Experts of a small language model.
Size: 13 layers, width 192, 21.8M parameters.
Experts: 16 experts in each of 13 layers, 80 squared ReLU neurons an expert, a softmax router, a shared expert of 256 neurons.
Below are experts of layer 5 (counted from 0) of a mixture-of-experts language model. Rows are named router (the router's row for the expert) and show model dimensions 0-191. Each number is 50 + 10 x the weight over its row's rms, rounded and kept within 0 to 99.
After each expert's rows: "gets" lists some tokens that make up at least twice as much of what it gets as of all text; "mostly gets" lists some tokens that are sent to it at least half of the time. This comes from a sample of Wikipedia text that the model never trained on. Tokens count by the router's weight.

# expert 12
router:41 64 50 55 65 32 38 64 63 42 46 45 59 42 62 29 66 65 52 55 55 39 58 48 49 54 69 46 52 49 70 39 59 38 40 58 34 45 40 42 47 53 59 58 46 47 44 57 56 32 59 53 50 46 52 49 63 44 48 67 49 53 46 51 64 57 63 33 49 57 62 52 56 44 60 58 53 64 55 46 59 34 40 50 54 53 54 53 44 41 21 58 38 49 26 32 59 36 61 65 50 59 37 58 54 55 60 66 38 52 32 42 67 54 50 57 52 52 66 69 51 44 34 60 40 41 62 32 42 47 29 39 54 52 35 43 58 48 43 55 39 33 45 44 51 43 40 46 58 45 38 42 47 44 40 48 46 70 53 56 51 39 62 42 51 45 48 66 47 61 65 34 52 55 41 40 38 44 44 64 50 51 51 32 58 49 51 36 44 58 36 55
gets: " the", "\n", " a", " The", "The", " an"
mostly gets: "The", " The", " the", " such", " JPL", " MPC"

# expert 8
router:55 54 53 40 58 49 40 49 61 47 45 42 61 58 39 39 56 44 54 62 74 42 33 43 72 55 35 65 69 47 46 39 37 42 47 54 51 45 66 45 42 44 60 45 55 66 30 53 55 35 55 19 48 49 55 66 58 45 71 54 32 50 45 34 42 38 44 52 55 35 33 57 40 45 54 61 61 55 50 53 53 51 45 55 56 38 43 46 56 52 52 57 39 53 37 48 49 42 62 62 60 63 42 45 60 56 64 63 68 33 55 49 44 52 57 63 49 55 48 49 42 49 49 59 38 35 60 41 41 68 33 42 64 69 47 53 64 65 51 35 42 46 38 50 68 48 40 38 52 41 28 49 36 47 61 35 64 56 48 43 42 44 44 44 50 38 48 65 61 56 50 54 39 57 39 66 62 56 54 58 58 59 53 58 36 47 66 38 47 60 54 48
gets: " |", "ed", " his", " \"", "ing", "'"
mostly gets: " Robert", " died", " Succeed", " won", " lost", " received"

# expert 2
router:64 55 40 47 48 43 42 56 58 33 31 40 55 58 48 60 43 75 41 51 26 44 53 60 58 49 68 27 38 60 52 40 42 43 46 56 50 51 60 47 43 51 59 62 47 65 43 64 71 40 59 50 58 43 45 47 59 43 40 60 52 47 34 59 54 63 44 36 55 54 45 51 39 37 69 48 52 39 39 52 59 42 33 46 41 62 54 44 66 38 43 58 35 59 45 54 34 37 55 66 40 60 47 44 51 53 63 67 42 38 46 47 51 46 75 61 64 48 78 48 36 44 33 62 40 24 66 41 40 51 36 38 56 46 38 52 65 39 47 50 41 48 57 48 41 53 44 48 51 40 47 58 47 48 49 38 44 60 56 51 52 40 67 48 55 43 52 52 60 32 40 42 62 60 40 51 40 54 56 46 44 58 54 61 51 56 39 40 43 63 64 43
gets: " |", ";", " with", "a", "k", " City"
mostly gets: " York", " Washington", " Carolina", " Angeles", " Chicago", " Ohio"

# expert 1
router:50 50 46 65 38 51 39 49 59 59 43 54 65 61 40 47 59 38 41 48 59 40 45 45 62 74 53 35 43 52 40 36 42 52 49 40 41 48 59 49 51 60 35 61 55 40 51 41 61 37 59 58 41 65 43 46 62 50 61 51 39 56 59 49 47 36 43 47 38 37 68 38 70 54 39 53 67 27 42 54 53 55 43 62 65 43 35 60 52 62 53 56 37 48 53 56 52 57 60 61 31 45 56 48 55 47 59 55 53 61 34 57 40 69 53 57 61 53 61 48 40 49 60 61 41 51 47 44 41 41 48 45 67 54 45 43 60 59 39 25 54 45 53 40 50 58 49 33 56 44 26 53 40 38 48 43 54 49 45 20 43 58 64 63 46 41 53 56 68 59 53 64 53 63 38 44 57 50 31 72 44 44 35 43 34 63 51 48 66 64 45 55
gets: " in", ",", " and", " on", ":", " by"
mostly gets: "In", " In", " Game", "See", " against", " Preced"

# expert 6
router:47 60 64 25 63 42 27 60 65 52 21 47 52 58 50 61 67 56 56 49 49 31 40 52 39 61 53 50 62 62 36 40 42 39 31 50 38 51 67 35 58 51 62 51 32 62 46 65 54 33 70 48 43 47 50 59 62 38 44 62 45 61 53 57 47 54 57 43 55 49 46 50 61 40 47 41 53 48 43 48 54 48 37 64 52 50 40 56 51 70 69 61 40 64 66 60 57 56 65 57 67 53 44 51 45 41 61 64 52 45 53 55 52 48 49 55 55 56 41 39 60 35 47 56 35 41 40 24 50 52 41 43 63 44 30 38 61 42 56 50 31 57 33 58 40 46 49 44 61 36 42 54 50 56 31 62 56 55 39 64 41 50 51 39 50 42 44 38 53 53 58 48 52 61 41 56 56 53 62 40 58 44 55 47 40 68 44 35 53 52 52 48
gets: ".", "\n", " that", ").", "\".", " which"
mostly gets: ".\"", "\".", " December", ").", " where", " when"

# expert 13
router:35 39 44 56 55 58 38 51 62 56 43 42 63 68 37 31 40 31 45 53 51 39 57 56 51 59 53 57 33 55 49 38 41 38 49 36 59 45 41 47 50 42 48 59 39 58 48 40 53 46 52 49 44 59 58 42 64 42 44 56 36 60 49 50 55 49 51 43 52 51 59 36 59 56 40 65 52 49 38 31 57 66 34 49 63 61 48 32 57 59 55 66 43 57 55 37 57 37 63 61 59 51 33 65 59 47 58 52 48 60 67 37 29 49 55 56 43 37 60 53 46 41 54 65 40 68 49 43 44 49 33 44 55 56 48 54 55 51 63 41 59 64 57 54 69 54 58 74 54 51 45 64 58 40 38 38 42 40 55 55 25 55 53 52 38 44 54 59 48 73 29 56 36 62 34 47 43 47 76 55 50 54 41 67 56 38 38 51 46 66 56 62
gets: "\n", " of", "s", "S", " at", " University"
mostly gets: " University", " Team", " Club", "S", " Company", " F"

# expert 0
router:38 61 52 59 70 33 34 70 65 47 47 39 57 44 54 34 56 69 41 50 57 36 57 52 49 59 49 49 47 47 38 36 51 42 35 52 40 47 46 43 48 65 62 43 55 45 43 51 40 36 60 47 37 57 45 59 60 35 50 65 37 47 49 46 75 54 58 32 46 63 54 48 58 35 56 57 48 43 44 44 57 32 41 45 46 47 50 44 63 36 49 58 35 44 35 48 48 51 63 65 43 82 40 59 50 55 64 60 39 47 37 50 50 48 53 56 63 44 59 72 50 48 39 65 39 31 64 38 39 57 36 37 60 40 46 56 59 44 49 52 48 27 26 48 56 56 48 50 58 51 46 39 56 45 38 51 60 37 51 47 47 41 62 34 58 49 48 56 56 58 57 42 53 62 39 37 45 43 48 48 65 63 56 37 64 40 40 44 40 68 40 40
gets: "\n", "|", ")", " H", ";", " it"
mostly gets: " H", " *", " ?", " Ne", " itself", " MPC"

# expert 7
router:51 50 58 63 39 44 28 56 65 53 31 46 52 32 51 53 24 51 44 59 57 39 59 49 55 63 50 52 47 56 53 45 65 37 39 39 41 43 47 41 40 49 47 50 49 45 38 57 41 36 50 64 66 38 38 60 62 60 26 62 77 62 49 42 38 38 47 58 63 48 63 46 38 71 49 45 35 51 51 46 58 54 41 56 60 64 51 43 51 38 54 52 43 60 60 46 58 54 63 59 45 67 42 57 62 77 57 60 58 36 47 40 55 45 49 50 45 68 50 51 40 57 71 61 40 60 44 37 37 62 41 34 65 46 78 46 43 51 34 52 52 58 64 28 42 44 55 46 39 50 46 47 56 38 54 59 43 55 46 44 52 64 61 55 55 45 60 60 40 41 50 56 46 54 36 52 44 56 54 38 61 57 50 43 68 38 49 47 59 59 56 59
gets: " (", " was", " is", "|", " He", " which"
mostly gets: " career", " part", " She", " medal", " g", " business"

# expert 9
router:50 43 46 63 32 50 42 55 62 55 43 46 54 52 50 69 34 33 47 57 62 41 52 49 63 64 56 30 41 41 49 38 67 40 39 55 40 38 28 27 59 49 62 55 46 57 50 52 49 34 57 56 56 58 43 45 65 66 35 58 53 66 34 38 63 30 70 47 61 51 63 53 43 46 61 35 53 47 43 48 54 65 40 48 59 55 49 49 54 45 44 68 41 46 46 74 45 60 57 55 37 51 53 65 38 54 58 62 64 57 46 54 30 57 54 63 41 63 51 53 57 53 58 64 38 70 45 46 39 39 51 45 55 42 55 41 60 44 41 61 46 47 59 57 40 46 44 40 48 57 53 55 56 37 46 57 58 55 54 35 45 71 58 56 40 44 40 53 58 52 40 51 45 61 38 42 47 41 58 51 27 52 50 37 43 67 54 48 36 58 28 30
gets: " of", " (", "-", " 1", " by", "a"
mostly gets: " Division", " (1", " Committee", "um", " p", " Order"

# expert 3
router:60 47 44 50 54 31 41 50 65 34 47 49 64 52 50 23 45 32 44 60 36 38 52 58 53 60 41 43 53 46 62 35 46 42 36 52 48 69 47 55 30 44 44 61 47 54 59 48 66 37 64 46 40 45 56 52 56 32 31 57 51 37 31 60 46 46 58 38 75 56 54 51 51 49 25 47 46 42 39 58 55 49 46 62 47 55 54 52 43 59 56 59 45 38 53 37 39 64 60 69 60 54 59 54 52 57 56 52 30 63 37 52 61 47 37 48 59 53 41 47 37 59 46 57 38 36 56 48 35 57 37 45 60 54 44 49 48 63 59 64 48 50 31 52 51 40 55 68 56 35 50 65 41 68 57 49 45 47 60 40 36 42 58 47 50 40 72 63 50 48 50 69 58 68 37 48 40 46 52 46 39 42 51 54 55 27 36 54 53 64 45 43
gets: " the", " in", ":", " at", " for", " with"
mostly gets: " small", " back", " Coordinates", " located", " various", " man"

# expert 10
router:62 33 49 52 42 48 45 55 66 46 44 35 53 32 72 71 52 62 36 41 58 41 41 43 52 59 60 50 53 40 56 52 53 51 43 42 49 46 46 52 60 43 47 46 50 70 56 35 40 42 48 42 37 36 54 42 61 41 59 56 40 33 59 56 47 62 45 44 64 40 54 57 45 34 78 50 61 68 44 45 57 24 43 43 52 40 54 38 47 62 37 57 37 39 50 30 26 48 65 55 58 56 60 48 38 50 56 64 47 35 66 42 82 52 61 54 59 49 50 53 65 53 48 59 39 55 69 49 38 47 42 32 65 54 48 55 45 55 36 52 50 48 52 55 46 53 42 49 70 45 53 53 48 49 36 46 48 64 46 51 57 49 61 39 52 48 38 47 55 27 52 45 45 57 32 35 52 37 46 47 57 47 65 55 55 48 72 52 42 62 49 56
gets: "==", "-", "===", " has", " have", " had"
mostly gets: "==", " has", " had", " ==", " have", " also"

# expert 5
router:57 66 48 69 59 45 31 73 60 40 41 42 50 54 55 49 58 44 38 49 68 35 61 41 56 57 57 53 47 46 55 38 47 40 40 62 44 52 37 35 48 60 55 45 49 41 40 60 56 35 65 39 37 37 43 49 63 30 50 64 48 54 46 60 48 52 69 35 59 37 56 39 40 50 43 70 50 40 46 49 44 44 37 53 44 61 58 47 55 32 42 61 43 59 39 54 50 35 65 66 52 61 36 56 50 60 69 64 48 36 44 36 46 45 54 63 52 39 62 62 54 34 35 69 37 38 63 34 38 40 35 41 57 47 47 48 60 52 34 55 45 33 45 50 38 56 54 65 58 46 45 49 48 38 53 42 56 35 50 57 58 38 64 53 52 44 47 58 49 43 61 34 48 57 40 41 59 53 52 50 76 55 47 32 39 50 50 42 42 67 42 40
gets: " ", " and", " his", " its", " their", " \""
mostly gets: " would", " its", " will", " Coordinates", " development", " Its"